Weights of a small mixture-of-experts language model, trained from scratch on English Wikipedia: vocabulary 50257.
Below are experts of layer 4 (counted from 0) of a mixture-of-experts language model. Rows are named router (the router's row for the expert), gate (a neuron's input weights, with its number), up (a neuron's input weights, with its number), down (a neuron's output weights, with its number) and show model dimensions 0-127. Each number is 128 + 32 x the weight over its row's rms, rounded and kept within 0 to 255. Numbers have three digits each.
Before each expert's rows: "mostly gets" lists some tokens that are sent to it at least half of the time. This comes from a sample of Wikipedia text that the model never trained on.

# expert 4
mostly gets: "0", " by", " with", " without", " With", " By"
router:125085103150112148155172139142135121128151092131175117147167140100088150161110168158131182146170109203145132139156138134141193124096106118153104160123119122139100161189131140147091059101171061134097131114052107152126142145122107085174112176128148065127114153093131105145153154084159103174151100133165113081126136102129158106147205163123137084120129122135140086161137168175138136114094
gate0:120137182138174079166137162174134097122116169124106067158138069144117120097098118117092109112127155136214130144156136158145140166103129102131127150138174049137120086080152163118052117171143130169153089136121136153087095142091172105107078177106147132112110122137119119090157119130186097061122155142117116112157076154122081119144128150156158103182171197124126142114192131139172119175164
up0:090184135202132120081153114136145115090160119153151116113147150117165123123096124127103133042169119115116077097073067159050160159109147111130093129103115115112125071156133158140079115109113141135138179131090113122163113097064138080082141153141111172145112133163176104098104147159098070068150160093157057110167166106163153128113179132107080162145086153121161111137105103160159155084137
down0:058164134162079146113167196140148134131105161074129102129084102166106096128185086159134154157146174175081153099101110094138178157101088090159157162138102127124115139104169114152082142101107147079099131130098074158090098177076119126161178132109122157161117096110138121043155163114108078145170096113168127093091165119163125096095087099087109113124139153075146122149161118146135105159157
gate1:110114116068060112124170085148118112164191094163129128090146124140142062197142145131141136141149148129166113125175129127149132099104088170116123156106140144100138099144158096083103152174162130144078131204100136094074101113116170136125112165137101149142173166141136106142096138111096111106097132102097096121112148116172075166139141106152133086136141064175164105123118131129135151143110
up1:122111072077184128126137142088146158104159066109123118148166200131109129107108084123146132129093101161126117110146082137149098128170173082111174165124090147173063089130087100156133074191090112077114109138124079130141148067131145149141168130185097181119167135081140125091166139171120118133095147180066165097161139113167152088050171169133119105091085180147114101116095109132118119080158
down1:095166116094140109126093131132106160134123117154185084127131073158162158129157123157088113088146141124114106135136098151113115153113184053132196183104128085120096141101123102141055045107126026089133121154139143154088146173148110149145164165140124111128124110099140185133080113161169105126113153183142173132099136138129126155078140127119164121112127168108163099095073142131110139156190
gate2:113110134119146124142155126098151145126121178186175124104126125101172104120181152158079165182193159128130108129098174124067082141171131130109097110062152104150137138112128171108162096136166123103131139099150127150110137138141075084099125136056139150112105180116183104146122108106098138108086148102116083123077158135114083114134163138136139134118097160092158108146175095152138171145084
up2:134160134075074147162122062136175118133104103141115109117106160134185140105142131084082161121098065187066123103091174169095158071143144124115151122075176141152125139113106192125080161121073186199190134174089137116113102123102099165105146100157091138166124138158145094051111133092106073139100092165157122161105102156125132152146095169101149132191128145072138134139134078135134101122173
down2:176191143099096152160088190110081135134137107098174093097106117189087096135090115129111127157148096098157173085093160181093199138108157139106117170164163116073150107174130147186181121158164114127092089161136079086114145160130128092137138137159158167098141121122148113094093079128141143074144106153122122126154160154081166145048173100176120103128106140099125128164158122131143058138116
gate3:126087098133048171115120167148122107125103073108093134119124099146130145147151180132101077068142174167086075146083103117147167185122152149105074125121137233134090106122178144181124146196180114161099154067107182099138136127153112089136175122132150117088112150149069150161145127195149102090156128112092145087147144122127119118081148097097184181069122174166106205123152171111082163132152
up3:189068100186114163136109168162130122170081082133155115105145112171166120145114091131104089076117121117162102106118030085150107129093143063145136110150129112139108131165102183131104112197154120124115142050131167087065103127104079131143118175102150099133057137131124132113112123150102119130167079169162136106128122128075046148101117104129181114102158087133136205121151161159104153148111
down3:088112088164138077139125162171126093069118105117071188158104070093127180153123113109108148124105118107125135142134149128079142155126115107155157083107114121098125211145124110139179108159120134126137185078129079106172110109139168109112134115109199123135148117179079089121142129075102127177193203149100150092146097193115156156035149111153162100147149134139123109164156172109176139124135

# expert 5
mostly gets: "=", " –", " -", " including", "):", " as"
router:133124122112130105053126083098137112153175116132104156070136165133174146131110101091155136097105166153095111135113139144133135180161116137119121135092093146094182150078182155075117153144172154172117126127147099128133099158140109168144128099221101121145107110165109091083124122159114188136114135109121160178138149157140091115113096141112104163136137143157126194143110094116136156156156
gate0:109129193128105133193096096135100126187135071109059111166107116184193154105135116158163178115122106097095116191137097088137119157134123120194174157145125139073162097111114154172158095150096103086149148115109104176113108183120139111158106091169165177160139111097148166079160146195120096149174103107153173160127109174186170104166144083063171091052109141171156121153129126128134045121135
up0:126126110127110193126132121097108109148152187120125179200086104117126124089086171165108131129151195049107135079076136107140142131147132171075152099167155096081139071098081064081128085130169175133072176136137128074138118132147101096103140182116164091199088098099155102041111177079109186072119121173118178132095146127113136113111136188186131125145160108134139124148065140069154130167102
down0:163150144107141146123141181105212109167138113098108176173081108158100150096145155103111136121129136117121095240126128084144157121108087114111183107134116140170105103134076200096108106067086132157098144087171121158108105132165044182133176121139139156190171112086154207113102134127102117126108113049147107120145138109136137100094124117090149047152176088137128092091164147113075090128090
gate1:150064100125169082089137151066113129067130170162082103135136104118128142157143110132121082097081129150144118145125073171178129126124133108101115206082094107165087163085153124123143147147125086089148172127092093189157142146122134170141145107142133082139057093095156184126093124103080095159112191132125128086135072185127134082112136108099096140072053111171147150121155068129151185156136
up1:089074104142111118103155189142201122104154139154125073130181141099097116145148184161147112174162199150148134155143058123150116139135114173157121070110157118115141113142107101129146097179108145134133104131150090125132102080106159090153095118071199123088130179115088136131147123198100116120105131088162119075155108143167131147100135163134148127104089151148175118134101090125083105116116
down1:076088184061127143127087129089112143128091170134148130119107160089113165146152127131171043103075158134214119097092112122120162164119160217150101065129098110101109073110158151128152037086123106112130195137094140190100130107089171167092138159115130090125147163098131136129093143201111178148135171149152078068140129134130160151124179156166153123132101090168135086132096093153075095105090
gate2:133121133137095157152130109162157158117150125123185161105152128135147118148132076105160111058087117091119116102154147138073139098135168139147186134057104142124166122090138135102085099142192141106117156132074145122119049130143136130137107125124163057159133122103096081139102131093106113156120078088139145125107134130118150088135104089166106124176172101169124140161081151067147081064089
up2:110169124133156121165152160105118184123089142103097212175173145128129156121187070166092169151116110080106089150059180123122141094138143093134112095129112096189132083119113137122080168129143146114117084087121133103035120155120150131170092124097151107139092069101149128101152125151126081133186106171113099155157187144151162091086120112128193180152125207114101099138089123129119075168114
down2:083127115176163112139124078127149141133100159109115171099149096121143175148115202135070151150168096073086126084119117143113102104116076135094087135127161146204131148119113129098164137080135117060146148103132118133119105107106148139110111115109146118154166149121070143179088109114087097171148140111127137117145123165120143134153135156125125152157136132132172116132078156072121141158219
gate3:134079057170185116103114141110144148096105118166134138142137113120119192162075133133127165132074107074070131196107111121165144105146035154111139150157160145138136139167084185168096061184102136146132086080135118116177107100099100142097191107139124111127128131152090138110143165135091088168142131172086109039144111161130095156126056092198073068067170122133164142155151127077145160088129
up3:168127142090115136127096102135106077127139160128176090175119107129160124124190076110124099166147108116169160150126142142128138157125124132076128129137094093078142140099191101092103147172171091165141142177112148078124142076121127143087122077065111118143177144147075133144127100073111151103172145156107096188123166092161113154184149092107155104108157192073112171129132151187136104213035
down3:115142091151205148145158098140086120166121101111103098123157140105079125123115111096092095085164126116120182112126164081156047117133131100077137157154077148120136152109175138150127167142149108063092149120181047114075140149142125154078138168117131187100124173044120040166139139134052113170124105141164136216180088132168152105167144105151105104176045141162107176120118114211079128101164

# expert 3
mostly gets: " —;", " one", " part", " List", " –;", " |"
router:163138047171202132113137142093102104118099145067182155068089130129092067142145145191104081074133162104132167192151165128120068094211139106113172168112117121134158149109177120190183178179130180082131165114113115116124097068159149134084088112089120166135158105087087156162073099096116126127155123156098148124142121059094169160119119106169103139114062179128134110072072156143072123058129
gate0:117129175173101171113115163082101106110079107150129119097138106142145142133180124158116151105152142080154088141168105101062117128146089126100123175053118116148104132095155149158177109162153135089110131165141156143149139112162141123137167104153133158145097142124103143095107114088175090135112079162107138102168136129118110116158088132148136090083135117151166136215140146107115144105153
up0:124162080167121110192127119158098161130093117108161094138085147158119114126171210070124193105118075146143133084104129130124153122090102110113088113115126085066124139105133141110085138150096111179144081130197081183124087106055122108152084171099102104092196129151110106108122025100083132104158121159169137161202148128158122189112155133133087134167173131119124114140114156116134127134169
down0:082108066106117122118172146162179109118120146104062124161150134071129122151124158053122090149133122152127116084112108158110088129079152154112141132126114124152132000061111114126172139118092106120128177157138081124081084149157146188143118104146157142132103171173175091103151140143114084152160099077145124144135117160177137071128105121100176088128144120133183125097105155107103133146105
gate1:106174154138116154131057107110125185089113145129057065165170106109126130133093132137100141166108101130102114110082095121159142121122084118152109143115123135130110137180104127136139121155133236115115144142134106116126135106142129239100128162139148092099079108130097150110094099152185142151111142094097074083149148121126109112128110173146125115118135147159122095111145190172139124098120
up1:115160111136188118133127141135105149093128100137123096095122133153160137147118134169081173120102229100116146145094135185097134086085158116095161124135162131161141121115133112170184144105167137107135172154151128107098197112085144168143142100148173130127119184180150118099192141151130127120153133113148124107167136177153083089132155084065082061115152192110140110139109104089171149086163
down1:091161114125110151158176144087147124114103172113183108144161118135142122158181140117084167142195088135190146206088118167106029141121098137103149122157161102135094121151111160149130125097146191136071098140114113126089140157143180100099122075117144176148110148125077046113153161163145153081147115062153147096108098109109138125140158104057122107106219117080098113164149140141052117076137
gate2:117145106084126119185168123181144142130105153096161117110135058120158183084100132055193164133115158149137110078093147114108097112143139146081088181166112128131124128089131181141092137093146147119187128132106130212122086066115137167095102151131156060124176204128141102176115132133132150123146124162159119103138122183092134114149067135087068178141119055139105144102077086062086101101081
up2:122135104137082118123142099144123096142139097141124099171086133134148087149110106136163032199108062164217082132041146150128125187178091164110141130138177134144147075122112166141148165138111089194149190103058089128124141085148115136111069096133089151159098105120113135068139068105195158174068127133130121054111137206120131160138106146127183114166113147105201173124133136070135127170153
down2:107168149100170119145112114117089140101117070110100137136147143160117159118105151144084095142176162186149089059107139108120139064097075127169150114124123120130113124068057065186159133126153130135101156100071129172151123144120166137117114146105183102163082117168127111075109122131100102148152188150081173149128156127122133105143148170078096187081157102095067091087101127094109171136118
gate3:127094059077105164147130136178151105089106165138102130135096068174061147156097083114161172126092139143139143169117108180156110189167106123104133102107088167170137161162161116102128131118158079128123147054094071126097163107133064125114121153119091099127213103138131108131120124120090145157092181161073102163140093069128130131126110174189092178170150122118160119125066140099065140150107
up3:122112079144159118131134086158162150134154057161116138121103099106149133120125192106109122070135158046145106094110109130063083147102155155101083084117119121169158139062109062097098082043131147141103111129109156143106108155123182035114119134140127145108120126113176183099093119136130086089127127116072118098140117165157191156123136151100082212141142160110163087112113135139128190108175
down3:095139094076119123186139134096140106068159139121117125146167105124117065172103095069132168099114123101095102119196181128132126104151113196094130114131125154121114174164138139147143138140160111087169084150119192132238140111153117152176135057109161109108138129140060142195128158133160165112167141164134098105119159151120129135141124135152183147176142114095097136151128170136149119133151

# expert 18
mostly gets: " \"", " (", " =\n\n", " [", " '", ".\"\n\n"
router:124164161107099153167106119124112078156075108121147092162075137071124144144154108116119075136134108132170152134072143165181187092100195119108190162137133089142111095146107119114131136119139182189116099139104193070162140116081098112137171090076063194079144169138115149111119103113138145079158112156159114112108126150046132106137089102122184139122060110123188123129176084092152164137141
gate0:106115159143167171165152072087042141157164102135104071116158171064088157127157183149162121146126137152137116112124169140147111164103139131069100120146163088128140115106170126220131082184165163138165103083141104203145169112166105091146158123092142137164138146120163141090136132093142130210080124029171072139156085142057159153076090085085136136167148134111123131111109092110094114108176
up0:125138134093114091166109155099109180118087172073128117117083155155118106096145169176081103122145115180159084187107134112184121081131087129148096149176109111086133138131142143121141113147123061103129099105078122121125061146095075155119086147145106118120140125110111147103104076138136142159181135062093163144106114139166126130112139177119114177142095156105171185106142146103080111099160
down0:092127113122170075120078169092120116088075200125159127117205137147177118108133180131147116139104160125144171143197229169090193095151144166177080139147161130104158070158104171120124130144122135105154141155139188148115092148093139110129154123126129106150074174129164116171172102081134106095110105135148132147122112041131123119113101162131131158110080154061121106121097119118122076146103
gate1:126124106142153109122138126153089148129148137131111085089127103096046164091131073100166110147153145188113188134141085140081092177116165050133179148086093167129140093113125143115108116124181128127125085141127049117121169121142124144086088129053109104131132171144134166108132062164107114117167115160182119065100172116088127083145138102076151148118172132118183100136163141104197103144052
up1:152142129138108077151174162077094101140190154146138129175160167132132126136117094095047123098162171200068175111062122146147086195155183165123170139198063167133136182134106071115110163120137168101156104131130117161170095113123099091144109163099129150157043124155105092119145082157135133122065126140129135110150086102109114103149111109128147156204152168180110106180189133142113135125145
down1:201111070097099097159162152100143167110124111159111187155100161134179231116129156135165144081138171142158211172094161176119089104093153152199147143087125116179145144175125171127147164104165121076129121121049061173068156121142148112097097149090102152118115148148131158182167136116088128107083122137133083121125160180136168075189144210123100131128116135122118116095145220119056146103125
gate2:134085083138176087146145049143171161135093109128194134124130102123129183122149146162097134132148152140152116201116098090120173141131133153166147042102113191166195140133095099111143103141132136165158125120105114068145157149115111125162111143104135145110109171177094135117190096112165134183216134074053136085162077123158090107159058069069138173117173142179094149118130114138124175156135
up2:164123122120100122173121154053131143129186132100131122083102189179134136152103133211128092150101121121111117063082101119107105046110074110162173098123145149159148132167109171128133159102107083092091126143126134145197077202100128086152135122101116115106107100113165160146157147192201090151112134115173098132096069146104159096093094149119160156113122143127175148106105135147096121129102
down2:095130098161062120128100115078106063146069135118131143104142159053086174113162082139161167128064180153091071125136114140197085074098138154113112134117132198199145100155162204044062141080127120144149095145186142151137118094172138154107146097125098150092090109134145147088154120114080169115093111080202073146186109093102117109120114110143160151146103099187161156078146108137113094136097
gate3:126098116123152166165095092126019096089141092150115138098140110087162054118115151131182144151109107073140163119159120138143115154173113106087117133125188126163143131150070121133149162113111106171114101111134165106109132162152126154120124222128140177162140119123199157140120103161127167175141096089109130090123146146118111078117105143159159074094076159117212088131143117159122128096130
up3:132062088150070143121116145089110103210155029137111134183160129077160092085089155123158111124161108186081111131114064111118114147129084150124115205141112150143150118151180168106111120177120172102156076104095134116144175121141144086149155158152116090127145140135141082134136176175113087118142130192203115122174079119134108137155133169152077138154033113148163127156123128154084113133163
down3:163105118138072148122094178140110108188123045097119151146130186057120106219124150127133062162160088147105131116185125075113145104112155098105093178096140146143177151148092139097120144103120116112172110135159153159137149161139123067090188077120106050118112114161196162131154135163110119195139159135150136091180099114140088083149137183081122135123134152134074129122136148164145069072153

# expert 0
mostly gets: "4", "6", "3", "7", "5", " II"
router:122127144109160114150132111187112158071159127105089063110180171147145123059181175142139155112131120079143164130171151066116207198148112058107090157097041088124136132180200131145141116156118163156107132170088127115059110090143071161119123142088118161130143150110092117151152117134172092112102176166113123122138086158091112133122114138099116155077201151119111138151103138148109161159145
gate0:138178140153173067188119075165111184121125099138118095169180173111117115107184095090139154126176169131184168146140071148113082116096079171130143048160110098137123168221116141179068124151108069140111058097116129065135143118130148139145084067117096129160143129096111150116174173083124088156165119156155114108087160149094147100092014140050118111102078116120180133102138159170149092163135
up0:118092162116118128168114121064167162116218147144122135142122149112132100069088162153140119100130149192147163127114140178104126114091094103081142099107080146141149178157152106217137166211081124116125105109130138128109102161143100124101125076183134067155133159139124183102189068163140091116053169194102119089156135113122153108100111145110092135136096144171095117094139159120176110174078
down0:154160141131160128090093081166149123115073127140124105104091211091128143088103131124093147145095129140099103062132173120120121140084146093115138166128099097124151109153107091132135107138114157114101139172118138142108121175097082121162125103141118129151125133150129127127097124205095066132164126130094116130102149120141160177185102126078092158214084135141139111143170077136135157157079
gate1:086177096167122129203129108135141029180162179139140148103173083146112101135170080100077103169156150167162136087155143128191144094131140136176066134101172140146142132101116149066187123125107121124122133196140132141174127125154085101163174118162185110139120095133107130155108137199072114156139163120164105097171144147138153076172118158084120079089143099126129156101142151151159136133145
up1:139187149112129136109110165139174168139102089108088149081127135089184121142142063168083148086088083149116089108137125107123100133125104143143152146165160122138099181151133095073098146138101148165099124125066105155133136100099081132166129081106119118146186120130114087102159116115140087129092178104084119165194158108126077067114132068114083119131116151182161187159121085135078134152089
down1:115031127175084161103142111200131138132090088105115171105163132128182128180110108122116142157151152172095164142092144150122077114144163121117110109090152150099103180073167131142112168111093166140190115111094115072136117076127133152122104192120085120108104126177105101175132079143136175145103125138135105154084080122120086080202160130163178142154157168104183153124099090155090161129123
gate2:121136190160196179117098091147139136139110153126145095165153134070160095114155118119135162114153160162100139135108158128116170126083074104070138062132132120014093153100085094174111144118098114156133048145199145147160091146113109113116037098136113101064149118126158185146168156113132114178177178127135140111113120104140127123158043180096111174156091159117123168033101089149173167126112
up2:093127146077098120161100066134091172144188046106078148137067115168183169135084133214115077205185123095161083107145144181155077139131148106169117165174172123121120105078112114115105136093164139121126148090101153159136110150066154130150143127130144139136075143138091078133126054110136149095206124062087097130120125122164157106052128122193093099130121146119126142082173129106161096112174
down2:113125130124113149095129143116161119149136169127165184142140059084070134081144200117157046128100104159133099155155128192148144132101133179117172138147132134127130098113122153088105135065110139115088163190116170045129098165097114103142176137148188061213129111136122162151171156136116168164136114085133105053144119107094100073157117100092153085079135149103070091100122056134135171143145
gate3:139134178152126155190098104176078099090186133151109096161123142149127124117164148078144126059165111183129097097167164089112161107121172125097124173126137098069134146163099096114121095148145125121158143195115155122135143108175106139118108084095102115176116132123144109145062141142128121143158053177130178165117110036159132160110136114147169068141128166138096091063113177136153147149103
up3:078113101121150076133146164100097148124122120040137140119143146148168111071140132108181104108135044159172163134113160115109104105071106155147118130105086131090195081104153137186150123097111059153101145094140174116176129147145086117092139152159138168151141123157125170112131157129144134130157148143137126124135139116140117063162149143195144110126109132096188137118142124118139093168191
down3:100106191145169142105107117177148138124177132114086128130147149097169119056082183147173089118103144115118116133172075168176131109160184106082179117108091129156085136140088097116122167077107103121113174102141144130187144165139087149149057091140129114172123138118116119116121105176103117145142142122117133101150077132111177139151098186101144121112152118173162141159102182065089132094064

# expert 16
mostly gets: ",", " and", "),", " but", " &", "\","
router:133127112152189139068135137094120131169157147073145115111134147103184129145144114165102200111097102124115182096071132077080081126122108144136084134116106169172120163187159104073108113166147105111107123159163087044111130122141132130174120182152133151172162187121066100061101112096150174126126141125140120167116103118140120098121132100200117107135066090098136199119127159122108133142136
gate0:097146128107142132098098107146122093108112108157142184139117138098114108146153134151135139092137108082159127120092072125116115082109137153100154145043128098058112124077099143169109112060146099089104163112132083101091149148122136152114175087113091123114151160183076099142149113151129136164252173143183142160103172153112088162123142117101124145156202104109170104113168099170050089192103
up0:128184167137135132108168147133170078134158153139125129141085097114156106155114119072113124089122173123176130138156094139166088101116130067094088117156210123107115158108153057096123125104045143152111164132122065131144132155130095145149109129092118203075091174146127173078102086089078072131053142162168156099163090062083186146146115136092180127122199098131112161148152111170078123158101
down0:107123077156071143097110191085147169108099097075179150152085120153085166147137143056197127072108143156123191132135134163207167141139089077121088063137123096104138139082172088115132098144103170126107136093144111132151125091139146168133107148170083075125129089101187130136129159083143073201128136166108131158101112135141153192136184111134144097136103166094122160109120149074136141147061
gate1:134170101160092080167122144142152147098139151165095111099072112098143096138124128132139135128144102099127109104073176133100157150130179126162083108107147143157100169110156126107131133208143156113106128136086081152172107120179178112186078116099137104120127119145142139143104212185131133143176110165134118147090157133163115151167125164146171163193109114101185101151102155124094085122092
up1:101154149153104037149084156097073146098131148208110119134154119123107093075147136113125128137132073135123112095164172135093154161129148108161136112099166107090102123105190160077161207153129146089148094169093159176154113071196162114206133140118137129137152173125132116102137108079162135135075120150103142098112135214160186127152156119098089129114146107104139157137162092129107164133140
down1:136124129166191099141091117081142114164144105064113146163119130068162171101157060135117121165197200168155148134109111078123091099170094146124154076145087161147144150133133180128109115099101107084155127179121129119113112185130079161114153132125140109144149162126086086179130141107092188131131135144129151088171156123137124140151097090117189196135238123107100105160118136121163126092107
gate2:162116139125110121138083176168118114166119142108136140172038089083115106107148177133083107115151090137156134107175082059124103153143152128118128072134120134123144092107163104125107144204110151103109164068174167152124060185133105142148149200129202088103139111128083096122113150086149161158116119181190151116136158146137082089132166098106074121104084127183117158179136130132116183086110
up2:078121123097112144075141089077139106128102162151110131107148119143113111114122059172111120069173108127075134167151137159114172098168112162088127122167126132080126137086083131087133136128168145132111061114121079123100108120108093125109138088107091106179085117148127121171076147128126161080119121049144140164123183141123159162130169134110150108125134167119134079078156148188167089196138
down2:111160130104131144105150187101082130111199153103159117105091151134145146143156163111132125132189141129139129103173131115102187204202176094116154101184092180110148093109124107126076165130130220116135063138108125115103112091133111089162113085148154155159093127140094071147108126133141168060108139124093107090132127099164092140121129142117136117146114149094109131090127062126171121109125
gate3:148131095171129164137101070160068171128132110109140121159081138169171203115152149165125121099129137126178094131183087140080180115112128094151119079113187059041134111087156147090067055096095140173100134069134090114076097146121170166086129146138174148094135112120190112120200145154122102167170156122089098154081140127083170096115100148168196075117140124145127181177150091112147197126098
up3:103118108141138107099160104087127120110153127085080128111140150141116130108090122089147102120099126153128147165104162202135135152139100111090153127158138115101152157143101112103182087088124090220097144149064122172223100095127112122139155140151101129160110110080121153143077123176091112120146101217126148163133203150136138066202115151134160198114113079177144150092121129114153119181127
down3:151118116116164116186141144166107136112085131135062142107144167112143159179093191144132100154115117123088149102125132125128153083138177151079078178081106142129107118117103175110072181098110100126100167121118159156155134049147157137090082070098172159072120123139156076136108107096121167107125130089149125107135096104103080163215087194136090178105125103103040191118113120107095106177172

# expert 19
mostly gets: " was", " were", " is", " are", " has", " of"
router:130115081185120108138118094111188119123127113157134116169120158086129165102066131135189188092170163105116110131110149120141124114137091130157139124115146035158118097165109139116132114120116133098166176105119109108135156167126107164113110155188134103095055125102122123132105132091116161130019105142231096100110166111126106178129174150090085223126163121118126152116141153136094167193141
gate0:127134122183113078126114132125119197137090121110141182136119130081107141160097123113112070114088133153124133194168129134055174112147109196109131136175098147138118157134099170134069120113136119147137158122161151162159098112144183144165148140090075106148153127109110181095133105104091114171112136132076145178139149119137139158132153091150128088103083104115127152105144109159095138109121
up0:140112174154058061108125148108143154137111112135118100117104198115148153164129146139168175116119114166185099111047091148156157135201150124131117085094103059152138126149125090102166199118087166149157093153106127160165070157166115137189159115122094169060084088116086164110154095074077116160083101108112088128089099108158084166134087152056152074184135108072090147106147175180143119125087
down0:130128148112123132105148149100106086097193124151108188127085146138193127079122127162111176168096136120081169118170081046029093104107120167163107130080123132115120105092190110183155120168160113100097106147141098123124111125159142090117119148126138108174137134181113147110080108170144039138130110108147143150156165063111152164098122137128117117119112154144144080126193075149132113124140
gate1:116124173102201141085075170184078159124187106122127101046119123095120139156166127127109135105094168092163169142100130067171135093104175111134115120123053160131129116100133082144115118111177157148089194130169107134115183137095129162105118180142167151105178160116144135112113198151138172177123089154093167146142151217165120124174192092154100165086123099117077166115149102127159170107168
up1:102099112092100160139148151093138102158241095118133132150134058114188137137115139052165132129125110215202145143162163130141123194129177110163127180161123115083111103105120112113093086105125142154175135095152173126128093090160180168168132108195152140127115127088130145146123133081103078159180107128104146130141080156106151113140116155085108137126081125088088149114116152123216141134120
down1:099172101194103109094151111134119103161138118119151139110176130142057130108130139119116156135109160179074131132120111127126133155165124168119058110141098123143158158036141040151107185143116152136155110111121107071115131122108145131091021126110029131168124136146169100147178150122086105140166085151098179121163108090123096145112155158221113107105146154143119098113146124094071135094177
gate2:095125150112155102140148064127151094089116127091174148159182148125081114104070113134067136126158113139072114102151132058082152110166165145151153114191132111093149139178184096118162098117211177111122071116112124108175121215171140126113122152118095133169139147107120123073130114154098063123168079101115143170079164236102136126162118081078077095140145149111126106081105155134142152160125
up2:113055122107167094115150124131174127128105079169155113131162158101158079166127110107141163142081132134102137073187107110102104139171186125108141104136100154101113172095157177093089113130209151099136117087134140135122144171103132094147170147150103127164117117150044152194156130150139196159069164121113048075174129097146110142154093106137096142106145138145111084123119165119121132100110
down2:134118137153099110105204125157125135157089136158094084136127092197118093123178142129125158113132129116128102183132170110130100157071174113086120127132086106086132183097125131157150133108160138119126126132144131167133156091106116103147154160147097144150167115089045142130133092110103088124144130164118144187164167137100115147173111152226137172073134082153110096117055060166166146123171
gate3:096125166092145090131093178081112087123116135130104169093158124131138114161121194122157117108072129138156140078123155167133145080169148091087144104146111139146163102131147132112122150110139117215075124170059151130127126086068107151124150124121135041106116163168177117154130139140198056145158132145146176152100162122125111111211173176133156098123105097109116160087066166134099145175160
up3:172139158087098124115164100175144121154120145101186132135109129138111162135091126148130089087044134160103136144124168081115190148006124153151124124140145102154135106154133159107095121142098135090127085097102162153126145109105138042114140188056031170163103140118111107154134110113134161190105144123154137090081157083123099146162091138113142151160160116138089129145172112079160075076144
down3:130083082097125119095129145096158114089156137142182150171127115100160160079134138112136117121148073083116099134123122129113093143055157172088089136107153078159171109169155131100094160127105202125111147131114156137140105160122151113139179191109123104150106124124119098172194164167170116171129156154214111128134131063119131119106178127091066143097146084107157079140127198142167072099114

# expert 10
mostly gets: " had", " used", " made", " have", " known", " released"
router:179080093193141121090136153104119101141168170177088152151234108115125108094070144128175114154130140076110096155113136087182093139081136166100095119185113118099086127133176140121196091157086084099155156141112145178071199120185142129136128123146076090155110104155151124151149117150125108121010111154151126109107153131137073138130167105104076147141198119095140062095171079127081142169123
gate0:167132127139093129050105131075106143145149123123121128110103165146066118149125189108116078124129102187116171146129141110142156154123106135157113096121140134147125148153104100095131174122158140159208104209216143106151092117115139097139135159093110119130146123122079179102171110091145095113117168099141111197124114162167149119148095078106095090078103121139175086151174132098108133160146
up0:098098138160142083134105100096089138101113094113107150119165121177176139137134121221190156148200146100115115061075107109176102098132156149124127186117129124183183151085162113080111152112144142173124118156143113078135104128142157082144145102103172080071108051157149206126152082192166090129081118128144140142177068140106116131119121127137135159143133153104120118153173099141106179136102
down0:122108154146085122110120140122183152138112153152127145128133140112128114130099136164098176150167151146151133124164150140132166048089043125128064167153175131096086122134086128125164104077085187174133083154097141160196097123100120083105109137068131136133207104139104142125145125153153146135142146151102146102110103062139134159123085139146110126125177151115118135111135102096145148170133
gate1:061151128158095159140137124122156141090137134109127143118144118126137127130124144135105078144117149144127153087165132138165098194181148156100158161147116156140119103075121101143197122118143068135129138147127138135112124080080119074110189067129063118158113092078081150084129087123148126092110177150137145080124149067099166134104121115108123020189150114135107112111096095164108180132107
up1:114115162133129191124070122137156156083160172102099120080160087115075074131103137139126153111117070132087131105107056108088045177148138155118149116091183176131169140104210181145170141141125177115147138104176073128134165094109118095109132096180146123124108101143120136093128163130135185085108166100124098108132171143144108141114128144159146117125146143080093104136169104131111099139182
down1:117151129163139131161142157136139141111178124123164153082112186153132151106092143138115150092152179089118047132191142160167137141111083205108151181120165146118125139150140137136126055104148101183166195173097141062088155122067127124093115154140109151173158104136117099134123095090154185096131090156173117106158102062140113091139134172123067104121117093092139041219164125134156103104117
gate2:136154114070128084132163159132123141132061164163137120156138096138131107120144208135144078179120133101130140158160096130106141138101052100085097165150169100129115124099074120124131095213066146073097078176101080156088163166131108135149224119156150186129142162095099171084086107072121098133160139144083101106131142123122159179124096081117098167148113126168193110127148187128139165097068
up2:142079141096158092123141080120102151111142128113187057148033113106181160069154118109131152122153151184118087138101110108145161125128146146160153143139136120103107167059127133194122129203169165111149141150132130158160130100118104100128113092078170167101114169186146134134139144148150085118136122112100117114143134082053089233165098105091103113150062142085095142098120154150158087126141
down2:142143172077119104104096173111087138081152084105160119084125101147143096145158195100115131177101221125160169162159096131151142171128100160111184146104156123113111175151096112156149168107159140151164111129156166159114091082097117130124164095106127074133165155116119121185149096069121146079160109121117131079110128137169085143124100118101092134102145106112149113104088092104072135148127
gate3:205088123189130139118088104184090111055198090149108142156127182134098158141100112125160110108128133144181135127119139130129108133143160185130131143156106159112146164099164129107147159110108133135170124069113112159122097140069167137112175104131120123149104111235124104103097152128136117126105094156115120093120120178171105101150148139084168145147085136162103088051189110176084120174120
up3:093107142194109136111144147080142110141186143071093145116181116049164112078137148131109128162069129095077133111112136120169215123132106112138085119157128172137102074132114136106150170101132133142170119151174122199119119148130174113169113082092153122182179093098094141092118135133196209138104175130134169117091094122159127151115101131090127127129133150155110107113160117113035192135157
down3:093131200052185120114198198187134133138048113137127086136091105131136089127133088160136167113110161146087164177153131160107120118175105129188162129127136168154179142151090097117082152103148162179116092112095150103163101084166077092130160181104162088090165086104095149155056129122120148164153171158135105143113124158084150166116158149134116142131216134082143170105104205121143176083155